config.toml
n_experts = 256
d_shared_expert = 0
activation = "geglu"
moe_layers = [0, 1, 2, 3, 4, 5, 6, 7, 8, 9]
routed_scale = 2.83
router_z_loss = 0.001
router_noise = 0.3
vocab_size = 2148
norm = "rmsnorm"
norm_eps = 1e-06
optimizer = "soap_variant"
beta1 = 0.95
beta2 = 0.98
seq_len = 384
train_tokens = 1464000000
Below are experts of layer 5 (counted from 0) of a mixture-of-experts language model. Rows are named router (the router's row for the expert), gate (a neuron's input weights, with its number), up (a neuron's input weights, with its number), down (a neuron's output weights, with its number) and show model dimensions 64-127. Each number is 128 + 24 x the weight over its row's rms, rounded and kept within 0 to 255. Numbers have three digits each.
After each expert's rows: a language model's description of what the expert responds to; "gets" lists some tokens that make up at least twice as much of what it gets as of all text. This comes from a sample of Wikipedia text that the model never trained on. Tokens count by the router's weight.

# expert 41
router:201178135139096123137180124121168114150087164154128137126151170130168186090110092136143159107167147112174093202122154137145129099126148122135066150129160120115123149125148148095135169106129126
gate0:123146147123176136093153163131152137139108093148114134109125115114133124131145135111180124127145104107137161120157097147151148121134138168123092096114174120127097100137100149176126119165103094
up0:087154155121153146085162145134132118131104104108129090133126130133152090133095108137114140136127124122141142069118109073113138095143137119156107140097129097082150128158145168129102146137161084
down0:142113119113132112118143134137110114143111131127130110180137085144151088111165136092157127106119149102109155119140118145141131129099140145136100127112138079148155119170182138196107117145126122
gate1:135169118141136116122133146132120109143134123112103152101157106105120194115114083134118163096126132133139147163131123100104100104137146111145114092145131148115124161093145182170129155130139116
up1:105141136154167122076161112143095170118161101125124114119157121076139099116115112139122147155085161151070124090116113122155115141119192111097133137099114116068093090118101064106092147129094116
down1:176101139130175120124156083094071132083133136116184127110104146102105132133119102114120111153126154126089159146104160138121120133106122127133110136182111151129166132163150161158117139087129109
gate2:131159133149124145113122110136146133124123137150126141118130107118138105089114132133126179150155087078155146136161104142116120168147182164123170114147145136085137126178128114115129124145136156
up2:106139139140110172110113105123113106122104138141133117120162069104186101149117128086162137120136110110136117156075103161135172106153075163135134088145130146153143165154132103144132128165124095
down2:121117100134092103101160141114100109169119166212121124090157112081174150127127155100107153144138112139142093068132100149113094191134107133096150117135118102130096112085124144058075148116125125
Description: Opening pieces of nouns after adjectives, mostly in political or institutional text, such as Ass-embly, political b-enefit, ine-qu-ity, Comm-ittee.
gets: "qu", "t", "b", "tr", "pro", "p"

# expert 17
router:138193143115166138127148161119094144125128117131121090070148128118142139104094125122135135140124098149093124147133118132197145105064127123139172109160106137131125127152184120117134131022105137
gate0:121077092124108142126160065171135126079123083135141097120160167115119116106089164098144115057184140153143131130132127139069149152144140127114121097149103132096116122127166155081096082087117108
up0:075170142153140108130130157106179150202115170101146101123106106099121127163174147141113155156144112082123141148110083122141138068114173151126148164160117147111148144115136140114089141173120145
down0:107169147124128134132128144120109090121146123154107164120127111114145160138129091134106121107174131120116126146119130142188094124101151126143103149171122151097141107135102107127139155162142132
gate1:112079101126117155171158193131139074157137116154142078168134145133097127153158121122139143097159129125158134100125086100125141126137104115109106123139120156124069121092158103090168170114137151
up1:146124094160150131174106135156110149127100113097107063108176136170092102079092128135121150150100096071135169138147156075143109132107108095137123102106141085142151143155116118120152123085170146
down1:119096104120161114068153128156088134153122133170125146152154136114097132100117096151085099161097162137119147134163113109143147096141131103177138105121112119140088131153110133123110093127115129
gate2:141171119141144119116098109090161165118123203112106131150101103159129158097152125138118123161154167124107152106135142138146131145124121124091123125092118124139143130172154126130135146145118130
up2:161071117126102062153127125139119145104096105135155147096111164129157162134163127125112099086105117119199110158123122164067092093157167127136108110106129135126125112129130145139122108126144169
down2:151132096117151135104118170126145130125070129112114078134138134121166079122113148104098108106125137165093137106083150098130115119137132171129133146109124102143110120187094140119119117163093131
Description: Closing parentheses and brackets, pipes and line breaks ending entries in lists, discographies, track listings and tables, like (Elektra) or (Billboard).
gets: "\n", ")", "|", ") ", "===", ";"

# expert 24
router:152116162113106150133111136122161116123057085110178166093153132111166137098115099135114135099174117108127125155134093110179121112083129128084119118142127119095146128115146114121120159141139105
gate0:172161170110132159148137084136125135137174075122139174099122125115162067152132102112106115111118128108086119120125108125172146112111107100170106124096131142119123118132098131137121114092134129
up0:096140134094158140133163105129132148107132157159141133122087162174149074144151101121143107103125083131119102146083099124150189094091144138106109118143123151132168116105165160131136111133135077
down0:141098153131123104115140152126124162130132150138076121113147140124127099061126152167087140080134130145119139145134082149126092134146106149117087134140136105122129142088120126122082112095135180
gate1:097106110140090104137195130117149147134102121125153117108134144119149124105153125122123131094150108106140128098162106138089113105125151139120132127144160128122137119115107097107093112125165137
up1:129130128075099120143167097124116109095129197163127069139111174141090085144112118157170109168169101155127111139137087143125144151154134125140132085146138124120122124137128138129095119097125111
down1:151131114107118155124151072149136130132124097113113120106119121122110151088105105110114103146142126159107095151133116152129163130089158128197105157155114108147153116124128125117110157105088126
gate2:130143121126097136199127125124090114137103146102135117089133107105102098129129123163072133105147168162164147117137119109129173134102071161149130111153125130133132081145156121145092105174115153
up2:171126164125158154140126149105099140112129195082108141107148114102120141157112161130159120101131156132145127114158116151140144084131082127100138149139126146158134105100111111102056113166129111
down2:116124090123084096122138146123109122123110159120121112147116172111133146122136127125143072124110107114152143105146131119143146119096134140115178109093129141108128169135128145128135118099133168
Description: Capital or lowercase H, and R, beginning a word, often in place names like Beverly Hills, Cape Horn, ice hockey.
gets: "H", "h", "R", "F", "r", "M"

# expert 42
router:140140190154145103160138134124138133069069126108127144093110147057114132124154141149126134100161114062166136126121094129146120144131127109119135111125126096136146147138138109071112137150107167
gate0:091120074170088131102103139112135145130147135094177146130098139138138140134160120168069114093125107116124108118122156125118079130151133095124149145149155142135127102099137102114113112162158168
up0:170125124112177106143179134136099140150103121148116115123132124120123141137139123149156117134152145155144109111129096159112154124126159132131129067172101099126127102140128116114113149129115129
down0:115148139170152155161143129120120111140126125141128133135144134135112084094119105161142124079126154153102195148129140100153177150135108088118146135067126134132096165107096120144142155111136042
gate1:128082105149079141157157161126119105156152099116153123110101177133125100118135102150139097128136149124114125128102120176120088113121123121111108115120084175151121116091154118145101110147102124
up1:103120121126128088152107119134163105148117103127161113157126126113169104105136116134079145073154150153142128109160097095129129144110122097130129106132085160090084101129180150112122163124140130
down1:173143118124100145099106143122138119119139148167102151148125167105098123155101132138082176128158176113094131118099113103122137086113124124152094095144128103121107097183111134159125091129124195
gate2:123137131145089135150135090162113090129121091138168092137109130154098159079114128115153132116117117164132108101123073177120176137154113142125119081125145154115105145073112118102105121165139107
up2:053118140138134130151103113159173118151098143141145089129097139130118156124136167133057080131143145099143145140147167138119117098170102137116100104129137137104167172118136137105140169100128100
down2:179097177141099120156173146120115133162173122152159126121163120127125169126130141113101129115135125157137097143095139118182157110151108104144111111116157090129119156133072127123134111120122149
Description: Coordinating words between list items or phrases, mostly and, also or, but, slash, ampersand, other, as in Hispanic or Latino.
gets: "and ", "-", "or ", "/", "& ", "but "

# expert 34
router:147125148142162109134128145141152131125141097134154162166100132091156143087151138150145146122119173074139133057138147107068128149162163119121133094131133135134178142146111134130102134136100100
gate0:116163112136129162182161151138127148123159128113118128170087130146146154145116150138061118123199138140094138135133097142150113125122150147116181135110111143051083144133142084121157142081152100
up0:141121112116133096140143182149135152123155112137132147169122129161143166137115138110109126161123143127175110154154149128165141169109127118169161144130129122076138124135076078117155140148161137
down0:147115091138125130203127123132128142150134140166142131094120178131185085145155125106125166117098130150094109127093137169133123095111103123112102143134148115148146080172129146105136118121129124
gate1:136154162140137124108162142145117096177104074120161128175139153142143145125123115123118127123139125161134112177090106111076114127089167150111145118147120112183129137162131106144097141158138171
up1:137093137120169119078120151113144143093120165139119095093134169136133132118164093124184134122128165111134139138114102123120143095131100137153169116130134145154146147125145137154114154197182097
down1:146161159200182100150140106155141111168085114118122148131141123120118154103076104130123075100153112087130126144145079142124131115107175110135121144151126110152145133150089168137165124087149107
gate2:136125126144142102120135136139129109095070151150078140143139105099136120169127089169088105094153108112122126124122174095153095112121167125145165115131121125118155141160129129117083138076097121
up2:154099151110143138151105148105131105139166107099096129139165118138118118092128108125171155125153099133110147139065131128151088086120155093071142168134146172125138126145146110108165111079112125
down2:131106138111128148136128113098160147138135117115108119145145127147102119103114160100170129142143112104124132145158116137123156142150132107083127171139145153130121140136142166197115145164129119
Description: Adjectives and modifiers opening noun phrases or titles, such as free, Best, American, British, illegal, public, and hyphens in compounds like non-.
gets: "-", "Best ", "of ", "\"", "American ", "non"

# expert 58
router:162128126135086088128205174119141161118113108111147096120104140096139149149120076134106152115164165143140148165115129124152125094105116146117115122168099137112128144123142112083106161088099109
gate0:112148119131143122182130167135133140107206088146143146118131157088110100130104152148121098113113105138094091128146171132154118073151162136128111162133115088139141161104112138116128112130110078
up0:126115137117111090176144114113157131073131100193120143181162124115127155088118116103149112124137108141176108110121148116089126084163134181131106105173163133150093113148159171143179089099103110
down0:107128108125107101118074126140120129148145124118146113103155184133150120104130119133129131135106154101133099132165160114131116145107147121094123104124146162130089080131117137122132106133150119
gate1:113124165083134157157135090123116144163194154079132195157119136144107142139155090118134120131133117119114102146138092152142133095125080102106090097124116144070144126134126132113130126130109158
up1:145164065143110154103126117139121110099150090107114159143139119144127116127085124127109103149076086152097145093106149127163102112116181088144150149152187105136157133152104082100097088123137146
down1:192100122167089145161097115143105124111157166097140161105104129099162133153111165140160136129130112130145161107117141159111157115098147143106116143135145127170132061129140139144138135147138142
gate2:116149128135096115120110111076136145106133105151152101115146135156133097167170123092144130102105143163071146178099087146169170128124135159151133136133118095120133080134145131151108103096152090
up2:118132098107122095079163104152198184129130112188086139170125114156135122144162149150112111151121105137106129115143099147096141092113091121177097104089136142138122166150145132144142148103119137
down2:130120113147151159104118129133103109110120121163121086113158090139139104138125101128116147170127073125117125153131149157139151122097126117096125132111166142133139142100076115188119155082145175
Description: Line breaks and sentence-final periods ending paragraphs, plus == heading markers, such as the break after a heading like == Moore Town ==.
gets: "\n\n", ". ", "\n", ".", "==", "==="

# expert 1
router:125155160116120068137135128137181093131136077108127144056113168109133125188115116143131165075129141133136099092149163127139114098130142114128089155139121120144117139114144093129115095126148170
gate0:138142100135127134087155122152131142087065171112106141135185115099176085134119141137148108153083141108167126176088113151092132150121094170128143099114143130119135136157095083093114154157114183
up0:137113140097089137133113123147139113141121117130100142116120126136122112091104096173112124133110130122107114152125123133132096091114122168148124096101097100180077167107135117147129158118146141
down0:155140132126114139148117112110141121128160085098122173145095148140119101093123140109121096145113113107147158131148121085127151101134150131125127114134154133099161072080119137171104151087103132
gate1:162129131134137160135130165180158153087190105101148121134148107116114096140104141145136161107103147123171075163082110118133137128136155137119151151106142109094128115169099122113142129129121130
up1:096084138173145116113120107099159108153113118104114086131096113182107139103143123145100128152116132172112118145084171132075121107126129129107118092141154115119141120124103135126111110175169095
down1:153110130106126149126143132132164123118160140111118151148124137138141130172096116146076093143099099148181180130107152067120104151102122124147111150153142128040108135172174102123116111118125111
gate2:092150138146095086148216135165147103149166146143157091118130126147122144139117124133142165110125167122107136098166111141146142141136165148135115142118138117127141135107127150136099101078157152
up2:108154108143083114151097104114142132156139126089103115110135105121116120112156105108124165172129123140080113101143127130161163115139143156146125101094100119103068139090123198119108097132135160
down2:143134132149139146135093114102110119134102148131134133112119131139135169095148099160092138100106068137144179086119097127117149108136106082115142164121155092125087126115167126092129107126151119
Description: Word pieces inside proper names and foreign words, often vowels or accented letters, such as Mede-i-ros, Pemb-ro-ke, F-og-gia.
gets: "i", "in", "on", "e", "ot", "y"

# expert 55
router:177139158146141107139184122157138165137125125114138124101115171113141135109096158155108169094135138118151115135118112104136109128118186131124165091144132095136180126143140148138132171107109119
gate0:112166123156156146130134167141148112111048095094123155145143135162115137115095116149134180140100146146104110118096131081113136101108113146100148124136137142128113144171163104124138065144109124
up0:159094105114117126147097131131122134158147122116116138105109133069110059123101094163130154124140122153123142145112156135122147146133094110115117154144127131134101160108129138110105141108124104
down0:123083114135146101132105129119135151131149130131181137148169157102142149121137153141115141092096137137143170128125170128135123121121180152148149115151132129104106089139171144157122110106132162
gate1:124103102095141129079160130136109091135157118146108066117113186122141135161101118140145090108098078139181108108098117142146129091159130096110117143192172170110134124170122104129064081120125140
up1:109150112136130148114129136128153098142096158115135106131146135138146111128153098132120115115127132119188162150129112154120107149121131099125124072083128122106156120086105104120094196088132150
down1:118081139142076126169116128107119108120097134106137114147128146119146079104160110130145135087138123079116150142130137128144175122079116117165090118100165135132112152142104165128084118137131131
gate2:151126098120115144136136119137104119117115101075188158114127136174123130104146114125114120129110124113107100136136132142136091143131138147168158131127098131158096132135131130102140111135120114
up2:129135089134129159107092131145103131123131125115123149081149139142148120143105118109124190124148128130152120162103127100151081134104114126162157121160142143181138093094112123155102130147078098
down2:114102093157115157154173127148166163124129111125089167158112096124149120073129141135150055085143127117099047193112134093129153111161121127140134128142126120092171137102103083119161100105159168
Description: Opening pieces of capitalized words after the or of or in lists, such as Pr(o League), Di(ocese), Res(earch), Pol(ice).
gets: "Pr", "Ch", "Di", "C", "St", "Qu"

# expert 16
router:136135101145136110156130098150122089151108126087114162122116134088137115107178136149097137127090141159151185164126130112106126134086147093114161132100125145140166125121158115137114093119092133
gate0:150144140111137100149112132143153079131182096159150132136145156097159146129122100107084111107159106095105107139108103149114139106072173113088107118151143147127092130146137072142135124146129107
up0:138151108181134132138118141134154160147110172128121182070071141114119126120122161169160115165160114166132118180134114086169133127118104155136135129091146130119109142126155118141070133141117151
down0:103145131102137131094155092124136125135133112132127126144147115115100147134139133198113104129130180095127117141105107117105123126152134124168147109101142181133121179151138126122128151151135173
gate1:155111163178080135132135163138139134079146109136114091101125109138114172113171086126085117131174159090126115123105164115106097141128085134145105138156105105167121121124148123136127123125139134
up1:144100133119137118134148124152090147169134146155189115142137141119103171159150122129136116124139087118082106141166130081110157128073136124113200110145118134084114138163100146100183120133107110
down1:075131130102122172119147126143141117152142106100093162105118134143115135162187080143125102103148149107153141105131132146097099131124131107088070166142153114120096115161137136089093146147117118
gate2:165193155134111104113120131143159150117094147110168167119124156155186090120121114149088177176160164099153109147140135113124142126141130087121188102146141104110147115124146143094181121146120115
up2:128157131088120120116113169120121123093132144192142147146140154147106128135111134131153151103120137137078138114151104106112192095106149134135113069102121170133111164130098108102131097148089089
down2:129120118111120122090124106137071115160160139106119156125149116118108111159130122133125099085092150131106133131129119141146134132167098161152127115145126141134093122148145067118138136127122123
Description: Opening parentheses and table bars, plus first pieces of place names like Californ, San, South, Los Ang, and accented non-English text.
gets: "(", "| ", "K", "[", "in ", "de "

# expert 25
router:160149170116178118143137113120150163129131071134130127159148132141123102138106144142104119067123079118092120123154126122132117098103145140098133107099144118121165144111143090157133108117097075
gate0:143109159122135097149166128163072106115137127114127126155134106116107150093134146135146134128150151135151105106120127158073132113127118107132121161126112113132112134126153126107129100126066151
up0:121117144127133151127113104136085100104143109134100104163123098122119162104118154104123130078131111100155134112163122127098134045044128128122104135108127080132088118122107129138095151097115127
down0:164113142151114145148127109093153114121148119118134148086089101163149065097129101137160161141115063129154203117135114128100176099153118112097098151152120166137141126131109130147111152179147112
gate1:113136198104113099133129106132149150129154128118166151063161115076142089104146125167155096128116132141105095168142071062154148147105165086098101103148146118153119149140123109098152150119118148
up1:113099093143123078116118116124080126097093131104144164134119132108173178092104115130112160119139127139090160130177162106110106129130120132125133137122118137111186118087106110147145138151142141
down1:135143148129110130129135115141127124141153123121112100114110146169142108097118065112099145112130125109121190157086131130136129137114143147155141069111114130137122145133143142116101189125091122
gate2:128131115114142090149142160134108117063118119129142142121087154107072104101069140125130150135147083108136135131090111108140104126133135130082091134084129212116124165130115112143138129129103103
up2:116148117129126107131101133101152190122143147113093119155116096129121110123156092122122171159159146151110144166131122189132126124123097135140114127152098128163102125113120089085134154086154127
down2:076108108126099162136151120154097103143135137107093119141151132135171121115121112097093162149140160123144153126104182142135143133135149140095126201129160104150131135122125178093110146141167111
Description: The word as in cast lists (actor as character), plus pipes, line breaks and list dashes in tables and infobox lists.
gets: "|", "\n", "- ", "– ", "as ", "\n\n"

# expert 43
router:123111103113130102164133108138089134141140123109141132159089108157185136148132088172078131153119124141149083174113135120093122106097124109147112092130122118105123132143166107140118153131101096
gate0:135094140161141101137135139132100178124137105102155126247127141171145177160139063118105144111102117137116137169099102107099155120133133115117128139127135127130105149099139091114151130107132142
up0:137152158134150134135139110166139158128139135141116187099105148150179089155151106115133098137123096140144104087149141119115172090124123157116104144169134129119118135109145143159173155071112085
down0:078120126124138139093096135130171091139155096156134121113102139146142128093185093106143121142156117118135144119137126094085141155128161090113141087154126121140084139108123118127121134098117069
gate1:067179161112144102145141081137117140140093110182189115136157113110119126128118130132129064115068096117115104148156166135130098169164123130135118123139129123133142047112112154149113077139097154
up1:082120130101145132080164119177107175146110121123140152139121121140165157142107109122137135082100104117137066121107155123127121110150127106115089127178137070114126110163102123152154107120086127
down1:138119132140145125107104163091133109080129126129162152111162139150128134114103130137103098160084133185148164140092118139164081119141138148113159115150108125138140098086161128092104121118158152
gate2:121130174128114122097158149097137124128113141074155152149126131129150138144133156155115128104088124128158134127112122125129129100117112179141083123121121133127090145149172107151145122180157128
up2:104121133120139140120128126121148149124135114153158155140150179145146121074101121112124118139124175115113148183155152096129153130121127077157114130103126193102139155133072117110086134144118132
down2:162130130113148107104130159184126117133151156117141129121161114103118102161140115124123115126144121135148117137154143131130099091077124133102101120153103121152151108162112123129152150162135133
Description: Opening parentheses after names or birth dates, as in (age 47) and (January 1854, plus copulas like born, was, became.
gets: "(", "was ", "born ", "is ", "as ", "in "

# expert 52
router:085162147133138084146137140129139107112145150095167166137089111134157129139111144162106132085135125153113103128135152132102143116120120132156120138137126150165146091150128116123121119113105124
gate0:169193091228137145115111124153113146100130123130131088100074086151180116134127143133122126119161125113141180102103139135136128145111156126082153137118119084119094105154081129154128143182096125
up0:113123090122159128100158089091137137131122165115133117117109092129142157123091156122123111174158153054151106109137134106092120130133113174121167165072132106161101110145115108152181154163113103
down0:098091180148104129102133131149135119100108116154138147159124133125120158099126138100098158115124143131166163163076103094179131091146117128131110167068103123102108101115108131110146120144138138
gate1:069197149147086148116134128137165126152086136104096174137151121104187105150179090132079176091121091106087116166121139138110157106113116136147122112100143129057124115165134153122130167142136145
up1:145119083139116143087119112136107110123146162138149131153131129128145135156128136095073126082170139109130141118153125160121066137135133136107158162125138141132153098127100084168136117119132126
down1:122121112142198132105107142105097148116175119067121150119091091096105113100176157081158144151194139097110129130125157133156148143146178123117119108115082141125107133107125135121139142121133107
gate2:152141150145144145148095104137068120135103090157138129157097126100155152093132129132114113079146106143137141132112161158128082131149113122124122118120083115124137120107137121140137091076140163
up2:119119142120132124131111121114128130083139066126149138177115127163140143116150144115137102124132120139143095138122100122166143145134147159123137120126107122142096118113092073133102145105077171
down2:147150143151124126090127106122097224076147130092174125131133122136094143104146139089149121097104123125111124137110113161145134151118119118113101124154171142163114089123105136120087136144120077
Description: Math and code symbols like +, −, _{, ^, backslash, plus digits and dashes in tables, scores and UTC offsets.
gets: "0", "3", "2", "+", "–", "/"

# expert 18
router:127132145116123077112101110131121116122116181112174133062132199108113134113133138177094154122138125112147103129120103111125108120059112085100146100108043090142117119131128101095118134108125167
gate0:192104102100138126070160151101109112154110130124126076109155170118137122109107080192133135097125124097123141161129132148121113134085137174144089140130118116130093112122146108095139120143132138
up0:107123135089134141128084128151130135145111157086124080120088132111104111128169084130124135123133120129115101152153121128089146114060123136101124090157109104110119079106122123119145119160114107
down0:123137125143120150073149128118100116165126168174157119157101130070093112083142094171125147170107137160123158154122188143133086108154106164067125159106147100125149196117126122099124128124144116
gate1:132154129158131110110107152194112123134100168107102116123169127122143087133108083107119124158112146124144103147116115160127119151119101162117105115138125084113109141130107136154110110133132113
up1:151179147132109117127073159121114129100155169172157108121134150146142138146108112117114132138099151091122184177097126132124156140098102156119110163142120107135103150110143168124139127100134162
down1:129108133116113138083159141165088115141123121123131111132094136067138184128091144153200141128205121108176123121141127124135146079126127139155129130119134120159138155127143119127142124176147138
gate2:127110100107101097111104129133158114136120149160165125113142149105140127098100101138128153099064111054135135107123092135113117156080111099106119134163108122120122140083159109092167111082114123
up2:143121107099124072138165122095161162146123162173161135103144116132106121089128117132154139125154130097105110142136147135104175148055121129139181120143128119153146132142134146140184124113106130
down2:133079129187144109155163089134138125130140125149104164129146122111101102104166180082144172119115124079143162092104134128128109141093105117115139139154112171098161144183137122124124134180098092
Description: Letter pieces inside place and proper names after a syllable, especially m, as in Palermo, Birmingham, Theravada, Los Angeles.
gets: "m", "M", "l", "i", "a", "b"

# expert 60
router:181153101157139109125148198162143122166130115076146124157122128133106145137168090129142116111118152089134133124113159142152102117154154091128106077171114099115154127142138092109161104063143111
gate0:128153107154147122125140156107143137152134161142129104117132125128101120118125116163064097111154094087121125103144116150104124095112118104136115114116103112126071117120152081170132127118146137
up0:116146173141131127141102117130159138121137119102123166151136136143144117152141087129153136162115114161150125088135161131099106138113134140109179106125086097146122120125161106144113129133169097
down0:095077141164105116098123144131086142116118137133093083121123137125100180148153109133112149132124132158110182112134145098137131077129149150184109133103140141138099145102139112138140133131109126
gate1:136130141129135135156137143166138136100157155158107106119082123128115130128140136142145143137099140128132103083138147121072154114153146175134122086116109120091130126159111106132168126125151130
up1:117105138089132124165140120175111130112100157149157190125140121128099087144084141144060154139116141124077103124090142102152135134128130155107111129114101118123137108145107134151113117123137118
down1:137105114115129136158124208163087102115139114152100152130145128165161113142115127155120154113094153108081101101164121117112138123136149127125157104158121085126129143120124103144122189130194097
gate2:169116160149154086147114135120122138113140113130130129128085135102113141135144149120129091134141134126118120112153159142138143106114175108085094126153120173114110104178140097114107138126125114
up2:139124157137115137108137138152160128134155147146147132138164146168133145116106146126144124094113113115130120124088084092131073101119119141123101141164111146149148093157097125129090170101136105
down2:095104129113130145171167108121118119112094145146076132137110063148125115138181135173094110133127140103121127112128118120114135112082113092118083095153135105129165138149145154083091141119178151
Description: Word pieces after Sh or similar starts, mostly ad as in Shadows and Shadadkot, plus ill in shillings, table pipes.
gets: "ad", "| ", "(", "Ad", "ak", "4 "

# expert 12
router:129161156150116122121098106149107142122105117107122083120127165133114160178119138154104136128116133118136110104137089103105125098110118147120120090149091109135095150143121096109106123087116174
gate0:139152171102122123110146110098124110135116099132144112108115126146139122116147104119121114114096133099100068146082120135095113126114116094139081110130110108148123179150099146130109102177084122
up0:139156167113121060159133146097148137141136126141148114133156153124089090109136157143124124104155109125128149144175146160112112143115147116187082151124110090124083124109121138132127132151133169
down0:140186117121111131195154100114126139152107131175160120145148127098131122162119119135156159104150094096110133139162124135154095118107148089098125168159108114137068101111087137103125107143133118
gate1:145122091115112109114144080138173138116168133161154100151137167170104129102115167146145123136127122126152135155128097129138120152157167094126084142144122117159109143109126130100151137130104102
up1:127159093135154115139117123134184145128094177151128110168144115165142126114100117143138104169165095093145100136161090091115138112119131119147095084170132119183114139119097151088175163161110095
down1:126117123125119139111095173141141118126156121174071134101158167134116158147127095115106124102086134133121147115161144160120106186079106075117135133131130158165139134129113175111160174111117150
gate2:121105154127116108137141137129116119104110141131120129135096143146136150113126151147183105147109106160145131165106150112121093128102113169138175153123120144136140094144153111121122074110081113
up2:127155086145122110150148070096124135117135129127129121171129098114149111129164113079118141140139118176089113113125161134133095130124130127118110134085123141090098149145094127119133112109181115
down2:142153116121122114156134112157125121115099152101155082117110151121104136133147146150095117097120110130169128184160121168171123125095123121128137111089122140097095153132155088119137079108139161
Description: Middle pieces inside personal and place names, especially z in Elizabeth, plus pieces like ri in Patrik, ann in Kannan.
gets: "z", "e", "er", "k", "en", "a"

# expert 47
router:108137140183095108134103153111129131126137124124151144132097174131099116099108136147121115093099164131101153105147143106122139154137130185151105124116116110091111109122129133118151147086141143
gate0:155115099140126115121188110148105123056164158169111141177115114117131126131139154080123106154139128137124121136164129114151126152112138077132182104139101086149112122131125087126133130111150086
up0:096128172154110131141139148132112152132126142115156088139144152126174127131102143122142138100081147135107103153134095098168126111116118129147092137164145111161135136133090090098157113131157141
down0:134100130156131087142136152119128136126103123142141101139137146150123140121127138135181144128129174167103085174087149116160170135153136140096098088109122148150146125173114126111135128088105173
gate1:102127136167108098118142115143082141142167121119156122077119127114102140147145123121122133097160108143117153126153169151116106099102163132128097172155167127107104151115137086098152141176097128
up1:111136141081133084123143118144124173104074165102175179141119114163122164087182144109144091153139140157161098120138134100092129215100145123155115086125145145147152153145133086090133132132102152
down1:158063128169109136157145150102133134086100140137197113135097143153122105122133098162111134136108106131164150141116170164126194146093110122106127152133110122162105139142148107123122144119177129
gate2:134132115194128123151108155102178143124121123105121104101119141142138135142109199118140123128136109089092114125125087146157163134161166109143154123110122135126159136118103120128107111147089135
up2:143113123082130131156140146147152099113139142107127126134120143130146136109089099088155113104113118119128162149116127115105120131137172123123091135139152105188136094130154164062128111118120062
down2:136144076109105108112105098083147155185122104119170143102093134106159195135110165172117105164099117141090147135136099145125102118137136123131123158076147101129134119154158111143108165142153148
Description: Short vowel-led pieces inside names and rare words right after a first capital, such as C-a-ucasus, H-ea-ther, M-oh-ammad.
gets: "ar", "a", "ab", "al", "or", "h"

# expert 19
router:117150171187128141146175134102143123107072096134169130088084130137150114105113134155133138086131113097164127169142127122110122079127178108134107091125084099132137117138122125145121138153093154
gate0:145129169158111129131148155110140124127133136096192128078107157118112152194126120161115131087137117129093148102153164142141097099114120146150152124118128092127103134152176158145131133109152148
up0:136108107120141166092121115128147131219123132106185116193172110122137104129097129114168127126128132149103131114111168120129074096140101168104148136125143135186115114127118120142122108150141140
down0:086118106105101129062118143150148144094109110116131152152144166148153118115109152123101115151084078116103142155102120085110132132071142100121122153123145101126164121149096171141125147134086136
gate1:159123231142161137130142159140119120129164106108117154085106106143081142120122166160110123098163185098109132157133146166123104154152130116118166114120135131127105151141109122187143136112104144
up1:117112125120115086122123124163058100136115095100139143101126127141108130170096093130116091083173117109124149153130138124152128124127071068125112172155138166125112111128094126130155141109137121
down1:148143173137121129120108125150120130145123101126124129111147103129114080164129133142142100097149188122108099133143148097141076067133100122121149135137116156152100088129136136104147141082159103
gate2:154156106136143137130155134131121121116132164124122126114143145117124162112116113138100123102132128089153097148067130102127140107133127171110152072151117153141113117142161131139091140113129135
up2:101085102091134130113134152134143130106139168124140128161142111122136157083145141142111173119183135175110145172127122145133137106129110156149100136114108123086150134131151128134111145093143095
down2:119113107097119102146103143129119096146139129106116124117118131125124121171132125139144160135115136146154142088156097117094128142099152130113094129133145134089082110162116151123148161124134100
Description: The N of ISBN before book numbers, plus single capital letters, country codes and dashes inside codes and citations.
gets: "N ", "-", "S ", "C ", "A ", "O "

# expert 29
router:133137134136112128154180165154140166109131119107155121132110135148164131114141086139105130136150095109127100130131120127096111121112170110111123076142128121129155118166160110125111157074091131
gate0:107136114135138093135117108144148126090120107117186116104103139101124165137127124086145124147090117146122111129100140098133132121137157086153122137171161111103134153071103110152070153120109145
up0:154093109128106111127137117131146112159134144103126043165160092097110152093148105145121140087125147126104089181102084138126164170103096115119102122131111127098112120124188148131125087120106146
down0:166142115126120127125170106144121084127135172135158159101107160142168144116115106137136143101123127132130127167106134108151112094095128092084137134158110140140104120107128131129141117138152126
gate1:133149109104101131123147134129124172094087094137115134114092122134153084092147139107100105093098116160135140123087134137158113138152149126171061153138102139126121133126128146065118168072148106
up1:123154096122156120111138119144112140153119145146133119082112127150136141092146183180134116155162133103160098164147108136143096153112149164174095127130114084122105096132083135231118147188145119
down1:124124138109101141131122132164090113130191128105167172097109129076159135093108104121111117123172055157122138106144154139144113112077137131112129137137108148137104102070170096136111143137152121
gate2:136127125114135159106124156099157126093106172102148142128143129101099163154123102145134116128141137161133133155094092108157081107126136128107143142188132148132082116121098139117139141132110157
up2:149108111124145096141104121129131106117138137106125173156087150122121138127148117086064147132136122083118129109107127124149183101166119158111076176152186169173177142096133150117129139150113148
down2:102144094138123152115135133110100150144122111119162145130162100185150117120167162143149131124138140113112179138157140148133104127131171152104118104069157081154128144102151119117126155122118070
Description: A lone capital letter opening a capitalized word or name after a comma, pipe, colon or the, such as T-oyota, D-ocumentary, P-iano.
gets: "T", "M", "S", "D", "B", "L"